Weights of a small mixture-of-experts language model, trained from scratch on English Wikipedia: 2 picks a token, a sigmoid router.
Below are experts of layer 3 (counted from 0) of a mixture-of-experts language model. Rows are named router (the router's row for the expert), up (a neuron's input weights, with its number), down (a neuron's output weights, with its number) and show model dimensions 0-255. Each number is 500 + 50 x the weight over its row's rms, rounded and kept within 0 to 999. Numbers have three digits each.
After each expert's rows: "raises" lists some tokens whose logits its average output raises strongly, later layers aside; "mostly gets" lists some tokens that are sent to it at least half of the time. This comes from a sample of Wikipedia text that the model never trained on.

# expert 24
router:502531548481536487479439513437467529509565480600490499461533539482541500457498449525504445393536472473450457475467509507425518431493491458552447511450438520585556504511440545566502606543530504505455529442454514508566498559518519564547437548384462432484501501407585501585500446510418489554518470485471390484528369516501435490450485481444477385451462579424496585495561547519494441476518466481572522498463444521552544493491600537421488587522519501514369477507507549530483549528482469469440671579487507494556489457589541457502468483562505433490552604488525450530457461475443513439440400513586541496418551483464466521488642560530521507424528489523548499530502482514544428486540519529458633509534461521488525520510356555552489413530595552443540418430490483544491469524487456
up0:602454527422483565449525546477438431563436538564544569503411467471597487483501610562499514537461435445401573482505510505477494511592466558510581541514439529526576474523496478502531516427454480475599521551386644495563533563394477525537550459451467427485471523457482462591457493441474491578521448507520475425575486466502552505538427596440437486452527478579488499513585502449475449508444443531505489553570526512500488470476491479496434508549524540539508504564545551500442551484528374555501546490453499490533407479505365469402458548466500506483574489569474559542426576560428453436491479520466444492619593544431534515495459606539514480473510454556498515465411512404475461429414476554486443499480491526479470478508513526503465567495591430533472400465560503502521528543557445
down0:558430493495528467475533507524485544528512499523510464501526448513538617415454577526487532449530358502486423434531419451480516460403488583482521489483518504539459531506530552560494442532501466512461544478501571498402570445509494518423527506526507358559560557472523597583502488494536484473534511499506500440420520589452508501437432506467507487462501541536612498475501462539583520547558460528407525470453525508465538471543463499485506400426501432482500534525503452491508431437497565543480494433554493567534604549555475648509493582565469422468467387503449572533401529517440519531519532393462501495516540370493468488419598525493473485437488500513497529532557571524601442430596507419452473527398548589513494504537480506533486464543460567525447577578569546546472429555435413
raises: "lect", "unt", "ight"
mostly gets: " E", " H", " M", "ü", "E", "h"

# expert 56
router:482528521517570508409503581531548571477506460605473613407538534484452539564446498479534428476536488504507457497463414481479494491505465533401511484405448494531524373444452585518465495531557463479504538478511486506555477616558442529535459495407440476471485499514560548597605543558500463548525475433424546620554509494486400561412427490515495515418412501457646524583511524545490438489540435477550473490477472523556510500533514462470521507449511463464400523451446457565427489486423465504411571562530561456446402555517528491545564534507510459475535551485525468536474500426459478472482545507534476541477540550552550611523579538534520517545505439530533496568421454536490432415578494466489487451448506571500593562514542448518534584537589443497523533506411473594435446574532451
up0:487459502533448557503502495545492517495552367502426519439478621478506481624461518428494561448506502530544463485525515548392500465509472597491519591466551567590501462502476600500483504635530492484549541418497518591438508510526531516532557584484511469509521610478428458475486485506477511577526476393457510542489507437532452444470441484506494540396491539569508461444487545424520487546527515527541523539503530518608521519548540458437459540579526382461410510553490530463432435529465574508490501607592466457474503448497499543536437508449511486554523583524524578395464411513502470570501479468528448375464400578473515546445510413531541492553408524521480540428481478514503419535630488507481551413545537500588421453492478455460438512557470562520421557465463495463580502546473521
down0:503425441463472547451436462508498503475563473629484583504544489455477564504521382480542495511546403538514468540555504551534532404507568573502461533482419512559455532486446530570395471500518468486500487473445594498532466554472575490511512608415502506468487481618508553556500554598496481570531538542484494521503416509554462452513406488580525493488586529541509397528570496565520474469439548501444489492444498535530462463442490457449547471639446393524450492479489562564450538580483439559566468458477481440422555473444562515497501497495516543493393567635467554468484439464462519445494407546473430465492492475492599468471468488485436335474503509532519500460503475527513463527541531568477517507478485617488547506450409505470589571472453516523477434402530566407569517525468550
raises: "ft", "mb", "unt", "gg", "ph", "ver"
mostly gets: "ta", " Ta", "sa", " Da", "ca", "la"

# expert 27
router:475516508569483469477502501480565586554544521542518542470595498463461445572452463503456440471475459594463456464499457466409443463524451457309478492448478481555502515538434569478481584517550426430495555459568508471566474481556505447507536585448468403476517551475488641458571452561431472580506435430465518546576474468471471532470446449479504540459462530512588543494484460536497390488504481446494526413514397522530533533548482491507478493466522562525454616446448516549500508494408532597580415548475471517554523558554509464512514544508495463529577549505466525512451492509367476564541501546654458508562573435517543535501505535436487393521541521486539515538469479488501515477601534462459558427533434457480542475560523444538608488495582571474579518438538457496553393520488447
up0:514387423501573466565471543409525462572524514526478512469618526477521471529507499487517412523463519443563479453520392507518502550423484567485563415489452501602555472536512494428489528436482495490572443532455514517512543532539561517509528588462516426478496563442510554460461512499583476515560584438471601451497588433471532535466490354641548569407469450434477562560506543473515515536487530496430491445430587512477499519500578479461540446519473440497442546500585526553488478515384560493479466547517581488506583447519576550558495526470593445454556499523567533456485477499527562447466473571542570557460451517398573521526446481519551454482485471480488487568534554583539455442466501586528591459545418592522543471517470494557437521578444451598548449479553422497435496471563482
down0:469498404509555454492448625448525523546503467572510561541461516469544527476444454461559401462454499508549500507557468488498501581460478507566434438412461309525538544459444478412492548497526538470456449503522501547544586525464481432444594427474460524557542531476456567556466455488438496493430548579425500501475550449514463638476536483546448554539533487576423476558558455539504380551475496480455486544400517521497466449479590466496541483491518429526513508478509552479492442467445466586499454541521456567501561438617482484488522495432565494503491400507517535481502488515617545493449484556571447574478491582407467500512406494518454488450461470524510484453530525446510559439540530519535450544442421551612561519538460582467526528592453457608534477390556517412476447504497490
raises: "min", "ix", "oc"
mostly gets: "vel", "write", " El", " book", "vol", " West"

# expert 40
router:541527517470527602474457540515576487625517507573483534507582574432511493568580405519466502435492537544454563448535495540412522366537451583516542485467507495515556477483475491513572545543540482537609547359497435556598479598566450457589495515542528462357511513465503496476483433631471450537480446539483559448524529474549405521474415434439550572494475489514527505516522430496511497517555442496485477478527333570539515526512525439479503513536495536506457591585440521469450518483482513524517567588414469503490554442545505434518520478431416481543509606445540484465467474505447481542463495466512407457483494536478479507470464477409534515468432446471565561474518411504515510501531503426452476511384493506506480489556439414500575506542542539512549505411393521564511473537573490
up0:453488526458487614516509552514598379524478522479513413479486514420565547514452504502500527473515465534461603478466445485512477422504553563553494484519497575522619437484504426498581520488412488532489516490474546533415545449548416574509545502457439500386489425441550433477504515512479503522530498537513450415510541509496466520520521469466412523483483479511495456561466498497512512536476443471534475539537459463515443488513616522490449551579470562533510540472338600496513559572460502446509579554415472476425362519406394379438529470525556513474550496571402484491536504513394531507466517528583529429486505481430480525489536439472568472477547498525473415444548508456529496496459532427532330520505445581545539467447478476518584465548521477414464454463537389452529478564562467
down0:413583510459450448548431507561529558485484598524586514499486561424575529520529479496436534450582502566456516480619509463534460556575555553559517467491395500451464499510570451557479490542497576501517498527520499461525437572522444503487472524492499553501473559408505592516521541448454620441491499530412496560516409483463452511486501501518532543476415488521495544430480522566507420427463489598510451514472542460484528465429413511508535519505438423527516388457511443496501408529506527628532405604467502579446501458521407497437484564504489597421604491427514436484506594399533455559467445437514468409535524516522541505460457546480463510466535573529495438467488520522470449428536502478481517544575507489484358503490521488529560502386519447513420408590420572562522491499483526
raises: "er", "ers", "ing", "-"
mostly gets: " high", " North", " found", " West", " north", " imp"

# expert 41
router:533531567509535541433427559458530535520524494497476424457521510485504504510500567515562481490502479411511440381414519384399498483553400569503510456428471628497494506560440507482506561406539506527460494595447566598504481485508528512586497507481531435488560551489579509529479468491484595568479474439522448481543454534550448538531431405464497415459534480504571486496482429518488433535616494490569449443504513533420471520470517541514413471523504462483559550467372565573472520474506470448577507657522490513497447484620547466544476510484435446530527642467486508391511442469476483532504521443539478434504502445561527560556480520472573536423512516474560488546496466549420530467483583428481517548442492556497511512502563422490533586547485579540492495392455438561458372509513499
up0:463386498527571457568461531459555507467420506544496510489462433585527612493445506399379505564503533497434491473607598553508481523568462522439541554499546468548461491483510585431547516580460495446584569347484545557497475531539484517523587544477493487440530601367466452563419480532412577555587518498464483550499525437491502476531541456507489534482493531540531484476447465503440502507509478547518518522529463560482564420509504509496463416596551597501510512574552531559624496495510508466510489526528513553425585610494484446529489422459646498491527495479496479522420489530458560507536530524475595510525436477433513449491479485509468468475465503548451477554501450494445538487385535526414501635494441510479487505528457479437622535573473439535565512549489546456412525522478457
down0:537446588535525490457462515524534557466463499430462410549490523426569512505506506513550549471479455551499516507491482508434527455490439537568432478423495432535607569470517579521545533471564502421464405478514446571424520574579441667507512461488436546422530394570479497500542506464525514502543413520488507516522527533569473557538471514446561527428501535541523510488580537518419566566498382534577568480497500546611489433522395504500399615510526542499452530499473494472472434500418581520523520505530438565503593493470502501455494520499387495471491553515534468586565491511463464447568524515516557473496484492542560519539440530513506524447456596532506519559554405456451457464435521445541541365415446503611433557466505473523418505449507554439478550359543515526513545566525510
raises: "ult", "ook", "old", "ant"
mostly gets: "b", " c", " C", " F", " G", " B"

# expert 8
router:451512511499530511368514638477567546538402540519447556452519515536538545448511538531481436487536497452418492501444562475458470432578574511482369565419466491521552468459508579506470469429514495565520622431505471455580393516451414506548431478547451410472478523562535518479516455498456479472546457476533385590487550580506498585481455528409543511444494494384522521556520453512477493512580464488565546472499455465468523562544555484467485537475487539481561601499505466485497558501454480453536501472505591484605524515521525459465477553451478490451463520503479498484497431534493508514492473588519596591446534457519486612483550587428555445558403447584579506551460513556483555430549526526513468441541472465526568564572339501485574511488484531533608458496432511481485430517532458
up0:597537522466574483536499551404421522580431445489511470470442495466500450511459437507538521442583481424443466496493562445394473489548492548540475491507604511576466430484399532526479426475504554538471476426559535613455503449543470397506542502487495519410488519511484524536375551527515542504478538447608444425570491503583442560461520435504418446511526605434620540581516498529505537450448518444478437503571517501537547576438572476486583551496468494502551538559556500410498544515433511491492477483490561481484470524516516423494492419496500499610487504514550463431485446512508470454530566530448560489501475497415602522422469581532467436600456442500430457556464499554506531499563508520433509585512438525512511511560383492489470448563502454408567611476487543530587605503520537
down0:448526493433529418583496539554544406503525441513459501540523508385574554617504343519520496502540491516514441485513518516528603488453546551514480479466574536438441552543467439552517606494465567536462466420562516521454494520497505529504518416420465518400487406553548517557493465488486520497478529502507552559564486472515526473601493436480429521500471553472552507520566541456437554525453550490468463446511438539482565494412555433497450470524451483515494542471533462409516522413480551446431465570574412502517502546562452402433531463483493609506434471501534503514428540485594511473420632483388579505512481489402485548429430511565480476474508404524481388491433570529481597480555510517461462544467482490481491556540498430505488514579426442417543558421555565513532597526493506
raises: "ball", "ter", "z", "ive", "ified", "if"
mostly gets: "ot", "t", "et", "at", "tt", "mit"

# expert 59
router:510453557531529416448507641421554496490428497532521507446595526497504497506450569502456455531488487452485621528508442424455480455535465575462447465453453498547568368574546571493428522526544452383621550467484483420549459516471556488484449533410501485462581544519536535589575461575506514528506473464547408573567511518529547547474474408488470506471421520502458502485591456526471422504478488435554544552475408530547486560520457484462444497456547591490462531480497562442501532493482527503456558518519429535478496485550529491523530536495462457595561589472473458519477421570395430539532432404530590576530507556567580545548581554487541465456474439446477481639507475524519476427506509462449487397463524478512531483520535460570572514566624532546542426468493493472456514537507463
up0:487425580485439509437455383605479485495559426506477553415501504503502502502508506588437574560501494424444430472470493530492515605520485552445547527530480597533474442481512461489390510588617477556533536480544508471525397437546510525517482458458514457548617405581590536559485555447543497479471417468498575541508499514445527520410519513507547514464512464510444491495439463526499496585487540573562530481453519523493431518546466558559489462473422532553406434411452537547406521503573503505636506579589498515547418477463509629425502550500433518451537616512512509482532517528542518523416548509518545523500528491531547514519458453521569535582447486521484460586419614454487562448480484567385533520477517481457520532477582452492456516500487488408493468507495458522510378466543436
down0:472459514506508467494558541459496468503391468523476446441467449390520579484475586510495532508496466520424543465541410500481474438506468472569513474461505441500449529542546552520477483512487496530475492461529575515549477580549587549374559525551483544522537578575531570469473548561487600533507560557566476452519484523534542537486513456422445552544481370597440541500485477567417470482639557482561355502506537408548482504494486400609523579517524636415462581464533460501512499494454464478522383470529487497433459476552463569490515481553514560473561393467440579546480530525494494404508536534503571483574553415468443519565535480521504483458505553477544539513542490431514518523484519444453438475545608486490453515496429484504571459547490398539374439443493480494601506457518498
raises: "hi", "per", "se", "tern", "che", "he"
mostly gets: " As", "os", "с", " Francis", "is", "as"

# expert 5
router:439573548497543525494448536407557557552445605574455634438516516432525442480434509530466536458470543501476472467474496436462446440563558481452464471476453469553511536482508592479639556519554472491516558512396452428524491522490457477500436590501452487493541552437497578513524460522523526517612410505534420522547551537525476588470428475460543472448443594454499594504526526502504459519578467477505533451472520483545442455544582516519471591516554422477516476531469521437512541470444563539446501508469484381423475497526515400577511544477464480530534523491525491589466423543464476479362435449496456549465533477523583539558545449499557528415472475474582529603528463581522427481543532426456506481410497495548487573558497533534531589598576524495581454414478392525497445451509457
up0:492512430540568575571474563603416573589457471610522467489442540495429433615452557465487539467448512481533490525544458597502467539541463441476518469469452480510574471512493406501595550479523463580543529574484495460540511538528539487515407571435495478507525533583540483510472576562497568484523416521530565508528508491512401583597450573470619514568583506520524496515428485461526476528522512443574530576584489480536523535532453533474498540546479493589551534476510486493536531470504482390505485364494551464484438464468495428523481566448482524529510490519475570506458481521460486497474468470584443454609508530481564495490374451459533492498543496382511465510586544542409439472394487502480443506469474462643443541483525617529446446417472474490513535518467387598471525487524523
down0:493516459521542519562505421499511531434542576511616512368519458531553472527516467547514518520554423543498509490557512547505452439568470476519484556521373568552499552526462521514524518508499476514428499511484576507480463585450536424523560544466501462507500497564564519410494488459512440542495498526563453504514493492562522468383457510503498538444487460486563466459497544465399430546484484540458403467459515583541480359528509434504538517531510432481574413450534415512497471528518354490444677495516510497449522436601511545469482527469572558542526545513424529574499485439473506516457522486534542501422487479522419600592504415494527441446504499508509378542521441536472524481580626526560506430502569565612394549421578534468462571459464485550513549528495460414471462534532544
raises: "ial", "i", "ic", "y", "il", "ian"
mostly gets: " part", " Grand", " term", " full", "be", " Republic"

# expert 0
router:514502556487473497464456502491494554612549465500532540480573548544541460594491527483384481415509455505409544450378548472467466413505571628414513509491502547560535431467487497435531449520551391560532508539543492527552443569544400444550499595456479524514535557470574506527516545503362467530532462462501565524568449487497449470483502485436473546447555561452528514492525446506468502485509519447492592460479493599503500535534565473452457526505472492542537514530499530439518520471500485552444503556433493536525468508532539394547504501519454429469565568336418461447376435517530462486422382530563496516477475521469517570536483456455582559521495455512494559599442477528411379504517504466486436528503392476529515539601526471518509540592541589471574496494439525563453471516563427
up0:520470567591539540514528488547475480509543447508458515559436433502520606522340586488567407544549527465504496549399497513520560610500415459560472504524444545512522627455455542498565477621573447523549468525441480516445514499495478491518598550470538480528557468444394507442415493476511493557460546533519519468501492465494502462464514591455544494487602523482549478523428460501570502553434509462505457477308572479491489426492476584515468505483527534488453540568467491581507582505445546496460432371469514578536481510537444470485567474418491464539465526476494476470517480644463431466491433433548528534496516451560472521410495444479509525503471540462470412545428541505485491552525593490407603448510385474479419521491455531477523531522445515461509468422476564592522479504491500
down0:507489495469474538457472429471519454437436558507508424430519531590512527406542480543506461506528534548444523459563512503502553511544389519474484498615452545546547545541432458546553507521483493520500551437489542495498507450513521482480442422427575413531410595510524515512480589492495570550549598450372418519538570510513459496591519519493544472546520486479527519516519497435553487486571502575508543558526573568508487516558599503553538587421455492406530455555415520442435528520571496539510483530429615488531428485393555456430559425414581390545506548522460426421486534556545531449507558456447509532495468485597556508495536475495567543535434549423419470489469554535479499488443560448445539586605532563405521601454500529517472539463523497519583558424523498432442500508496571
raises: "ip", "ag", "ep", "ain"
mostly gets: " St", " Ch", " Ar", " Car", " tr", " Sp"

# expert 33
router:585513552599542526431490534481514506497477498546440607415555467434513431461455425571469545377593525497517588462484527429503525527535549513461468440502470475514565473435507517545519529579529472505424548464515434428587516483537538520564422480477537465423561567429594466508511507502494503518530467490487529500517454501677440541529494476470445455513459545458438463485579503574406532573517427496465448527520453546543520450564437459569459638530520485488516502493472519518553596490438539540419466521458456440514488444548512491457559536487420488554513490440528467509514303506477489488469374528523520520576508512568563537486499478531485482518452443520459535523437439517505458461573474441463650421584409495501525533585450462500552605521498546511545497439538511481480459516534421
up0:539523434520529481430533484537447559521490508527479501498485481483404503489514534472537537454497544481513515492574465531429442510540542564340374539575484583518541550375509534531447515489518495493535481480499526491461407446434529449510547539501542475434477608489476485498545527574529622430526536523627571422486416490525430487473441644503453516498452513533506591487557450470497529581463446534489543467520589576494502455600486578502526491553468494389441517478500547530510484606531501532594487422476472570553520487593580479517445517510497501391552493437445556461482510541485519591387433587473473556450492478490559410549527457463483535486445359540462547482467495544480509457569414474489487536432457483618492478510490526554486520461560487421450501469458465455550506508555419
down0:512552449436534461504549445588595501449542494534464542556556512526452510465527449436451516470501435500515422498566557418519553529412539424656509587576474539509406529464512456455499490505541471474420586551559624561537487460473523413426496515523533487457421547505490455551445441415487475437528585569471580603448556549406554464488473490587461508470443598591397549473478522534501498569483501597488512536589566550475414612590430474470500530585460502503535451456488424475462551537551559455623472416495549506479460479514542466514478500557478569418541466530400487474523578462472513520444548500554493487472468532504498511589447487457528497512491530479501492541479535479509481413491487393490574488437470467549548553463514548552457493486471440451447408553524522534471437510534466
raises: "ning", "n", "ni", "ker", "ct"
mostly gets: "ran", " German", " Australia", " Roman", " Africa", " Russia"

# expert 10
router:562543509491571390446495522438493486490465469524467461443492541442524452512487432533421492460550501519458549475458506467494542467538533465453515435454443552544515402519539577484464553597549433535499524508430520552504467528562453453534412583487401439448528524530570671581534482583526481515510484451443465542560461485548452496447491502408520467480488573513444473504535469571493470498498423444548550444556462503434579485527505506525475619511489457507538520547426583585526534491499519673465490535502498557624473479576548496419540608507509455556541477391493559582439521494445457484425445554519590561513501513488495494550598495453557456513493475472535497502459505527485382499553528397428510457542459465520527484543467533515480497518579488443533504409533495523404408647487490
up55:521532465455542463525516572507458466528558385456546499491496535480518540538407537491468480560555440538571512460513466499541420543553582542487511498494473525521473455463444573426485495512595501521577483502482458444467548488566464441471531535365406531497520453560632548467549440526558547493567441490498467553419593500540400486430507583479533547499481488601497533478510455536508483488515412544574499545500514597483534596549525571529517573483490533514591478557522572434548473401582507515524517424567516562510538584552527512527428493486617519451446493485569501402392489545425449480379478517597465526464546460459540431556506528442533543510542448536424537429464438464504511525508518380461457561503421496497522512490441488427427576449623513481527491555493502427529499491526398
down55:450596487438485486483582526398531478527501412498503557474498543468485576477366429431562565521538524523506538456518461528499417505532540463603510600549559550442592509477585422427566497498578502501543503427502396415480480490478596543502595534452444542401552508592508436449473494500473560420452511449535402439500500482544528463547478554511499509549516550508427497509514557461460501553465570530504485501572505465507492507465556449464482501416501496518428490528453515446529594488540495507521496514478493511547518513460579457510480450545448476582558483534486510345399429435471490473528444560513481571502500487531578555486571452472501439600506487541544542415504468562498511482396448494462442472572487537441468614453498462382485586423617510508554549463477555531531466426437574
raises: "s", "am", "al", "self"
mostly gets: "'", " He", " his", " her", " We", " their"

# expert 52
router:492642519461503627432488554411578558478572596526533517417505528504453515462516471507412511524526476535510522464483470525434514452520549477543448577359493565500559580476460443507547466471513430483561497495446510390550479556566411558494440492452489485495516533506565469541537450509468541589560428485478586486497448605460488528491494403496440461503496455513560530495529434485488511556446472493565521533419424593514481486517567542482489479449452561503535492465458478553472548479461483570472553472466458474462489513548581427436523484428444485513515457489516388556419503525486457479559505538484558531533464462580534592435463534480507507512427560533469509524469417572420510369523477489497464493593394528595493496528499511575606551568527491444559512405480489651452511579583472
up0:519476564460534542500445571481525471515584533589526525435463518455568514466466455505540535535525559514465558486503488470501431620476510472572513524400581625500530523529564467511519466439505438492578522539490579465502499493551381482577571460584469526534448545487553497529561556476455542539627489411557556444581459473506476474498457590500456447475491419579603563458455385463458419562379433476428494510376474444447460381514602501597515536506457465515465496528440517516445475462445537467524519557479476514475471431485522400549456540485498394377520532513536382517476451514470521483509490498563606444556473492530489495525537454532506456498476440584504525462461500547565542535393561507448460495508471370515484514484582436524501491549481484566552521481483475513512508493461441
down0:468585472491486533499525503459362531530539541468495546511474499452448586575581583505504595411523443480474526435516544517483448557550530528532457463463527529529497478475520467513615551512522484470435584464519475468440495486402481455399560481572462465516519472551539535554506500518532572394533459515512494442545472563569501574489469460596510359566475433556466452582496519530517399545398536557487448542554464499455587501435501444468526445475508440510725520525448436544556534535509509606460484577496452446473457513363482496555481553451501486485533523544496488465538404445583474502568472501497515406521433516496480524489587453520500541560627506531449487540509455466505475450472519476447416533491455448465585517519473455496515503484476458498509623466566523551411505489489449
raises: "ation", "ator", "ence"
mostly gets: "c", "equ", "cc", "oc", "par", "cur"

# expert 55
router:497504582536436474455518599466546533532482489592551545456481553484518390469512521516527497457531496421480517407411526451477533341520478501436512468463486586483542473562482443551465479496517428425537547466513511426525487517470548431481455516437518485425485538471555560522471589531468550563554490516426519611536474532527551529452518461502518529446506589547521542493556514543499406503497465496500547492420507577562614348533437539528429457529418557443534483496474504464584530491483496497476507497434537513517490475527471406479592513467528410489504573456551533610468456553488428506403443440601556523458490616550494609479481578470521489480504422484526497531463400520463412441508513516452454483417445513570515541572506481517652492613511512523512412475524493472556457576526539
up0:568496518432542456539513602537607532520506498494501501529462421470536440524490488476464495531533527389531420500469541444461548510537471580432479522561441445413477463500412478465440500554528447525518468595517388516504451542498505593468396584489568502578473542525476556452396570501450587498476393463499533529511625407498536514415469424550542488511483603508519490401512483467467486547513486525524497527538494457475519482529510491497560367433454470454486562493468474511523546564539563581460537485529543525448521525494516468532507485563553488528551555476587541438464588482491465442405538580444504418510462563411432496561516600554520475409494507563494579455432440547439464551465473478464653564444523424469522472562453447468494412594520470510441438496508518565444493514485570
down0:503456508454483563494527444485476377379465473497428351456482498437483457529514469540491552463399447518415463483446522467572528492454500466534538470500428509403444541495492501519500460519486610483445531418539533497533433587609520541423453502507483531450538561409437556498457583416591560361513490481486566479485527516552469538399480439515458534569424456549429526487497443497563490534443579524512518548532494469522497508484480466600439503515355526611471470439523485519519479443504511511433581471561509577513470549575465511474517418455480534458414428514509484500496522390618550458578462491442420411543578508541470388565443525530435477457514521490530501525499476463498422469533433458554522500512508554467452491531474479528553517473443527580437557514549466454530507506584449
raises: "ce", "duc", "c", "te", "t", "ne"
mostly gets: " pro", " con", " ex", " Con", " fa", " comp"

# expert 22
router:492526503452544471447426528371500510521508509649483564475597547405428388623532467548550447409513457484408450476467471425473519472573445526554464470454437526510564490463411476558563412515533434556543582490495460468563479496503470527553488525392472470530549529514521530578494508471503478574501444478466491516535445491583456552443511401451463544438464543465475529579476481468468449539566468447550540485408476526505481498554496513475471535543552555458518572525470523463470467522496570480457602541486540511502496482534550475461598508411395499497531472477578502537470369527487425509448477430533414516534519584490549558508587526467527502506506457494619547548503445504466477469522515458405493483546397514642558627548498490529574462515576451462538463483437498572479497490573469
up0:538514621582420501541511493498479533568522472521547506487527573478547526476539577479486548419485490574432542517470515532431520562527452482475446512469499508488530537455469429586593450485426554577436573501539489586452506500500512466523495482531466511479501590619522571528492530475515549387554481538547501485541518557548433493481532489604471528448514497487537447593498558478504556570644466492546392401544408527597537579510457556452415467514555545535433584489547526433445518498583422377475537391532517535502505550567476428543591527529545524513468382477485423503463478538553487534472463435567490566535523518479553459560459458487433559527473494557547427481466436521464543491441475506445391489491494538471434497445491440560484553525466453381451544391444533550470487557505524
down0:533424521522515513502524404457439487504486484483470541525507413448428479602503582529603468505485544495511494439458510518426529478399484549570407451492494544615492506578546547531570527563577494424449607504501420475452457554408565581509552575458489494499534539445476543518507455496469447569462467431552568420473450521509495478536551488478508552510546454580443471498335534515674535492540497558464433454570524544486533471544559505507577542552422558564445538486520514467608500505447511519499532520501539522545501359536514473431443428518412514524510485516501560512452490524519445491421495464436530570553454468472533578555471492545506524424438474529510499562460360517524534504494508506530567474576453538556405426502460510517552468401512509576489516563574527516518591512566546
raises: "lan", "rop", "ack", "ł"
mostly gets: "P", " up", " due", " out", " down", " released"

# expert 7
router:491529553529609404495489449439477537597413581536485558490507518414563502639497480515414492499492489507450524476429484406505486450527420546485498444498474563571499514538502539613472529462503474539519484398498448464563471533521490449490452579538498464471642537409521559559473451509435482553532432464383520509552421500554476538419462545475435507431525465537504534509520476435495385511565463423545537468476420482525587527528577574532475542598480506464458503506450573513439508481488577512404507520556493485545488531558565416540548475517525534500527557473487538499438382457516486531503531517545471608526518453454493514534599514443548496516528502547547510556388457567481446478426490408448521407468457356539566518518594439510548527556567536474488476471531472448448556533499570
up0:487544481508549528521482505497495476494401501504382557445472494485501444516486581519422527480475501492550511480426568466610476437465405524424563509498493491545519464510398422558531479529500432413548540505529583533557543584468547417475468523546516535523594405382386458524506522503557458459452485474568460563503537437513543551470518490565458637476476575555591479498478453475523485405487460589505514477373464450485533455548507570483520389483497478479511483484500504487441550465550546475541479513534569576545466455622552574482449564526485479558539511464507538542465439628528529510567445559519550564530477551470467497464532586510490566535511525569506488478464522523574430486392538542501574343482407499525511546468500536537583467559558520422528477418498571486407548512492506
down0:483497434466531496502538606485517519443415618512511505492602562588523516479415490423433605463564488529508495526531544487528536443494453548511438552474417523490451540583547545500442465404430479443457540515574529516469495436477486529499551519580590458513514555465362449560458364579462490530505484538483561585471551453616392495444460497469578472503470539500455532491502478572466473516565482469449588528543507512515557491417489494502544523547514491551473544490471503335522577503516530502541482554546488514505515485597393472523423516596506572436416527459508465544458545481573543559495519472446494559442470479490499554527529424446458391474571545498455532548484520540547472468546486424440517456462493519425434551389538462438538484548497493428443466476628535510552541473561460
raises: "l", "I", "rt", "V"
mostly gets: " U", " V", " I", " X", " II", "/"

# expert 60
router:463508508494536454446442628445471536546488499470506515488534535507533472465522481534430440458615539536464429406382529479433569477531578526497493489420497514518531426447421450517503590493529473519565489516521481483542484441517507531527521523474468427446549529483563538490566427476484498597560454454525554504492457534438478611457490425452518524454515573486520555498466429494499469482498459485538512467462393443543518512508509550392469482457506510500440547502435486500405545510457515467510453594463488495482478546631506486470571494540549521494541529450568444591446436517491416494404478471594557569531535376515478453505562536502558593501529517507485534625448527471420500406529471552436523476579453477592541594582498403578496621656483541473575511383469519536482530498527519
up0:530470391514480511496410505474388546436546541503548395509476483540456527503402481560484515507524511513482612539486528516453489553523358538530519527453459523497415476460508540540462453555441423555568570545511504473413495427411618491497490557425554571486490445462553533529420565542457488540511423500469565552584495495517449557547539508449551420486493480509483556576519541460490452464529469465519596541456438509574452471584557483512480461561504588438458430500443510480484476518549444484580461478399489533501613516525388547603431593467568488455526518515489485519481527515573487550493515546536637484579357423486546619477443553497524574490536433517473544429602483529497513513568474527492503545528488515514516540483512473467474508454578526500483545436469503408487484444577419
down0:441515431500480564475485407422538541480587560627403542537459567551564472521485555500516482463426455538488504494473522565560499504568465525509514536481470437573500468500524551376479605458465538494468507569536571447509466572522526488538459555488534554435495469600483508502523520475513454412451487493469470566640505550501349465466541456426525528432483494522540557544481458563471534470558482452566528524587514449515378503482550459487467514507474520484547426490509439586523424518569475467496524479510483486555509531416513483462446511591516479459395533457424516432500476561492556544596514601521551488523398498524435497507419539507544417388515496627420461408508547519451612520533446501537480539580553440527422567504451532528487460400511488498468550512515457483563486393480470
raises: "ri", "la", "ur", "ick", "lu"
mostly gets: " p", " co", " f", " w", " h", " b"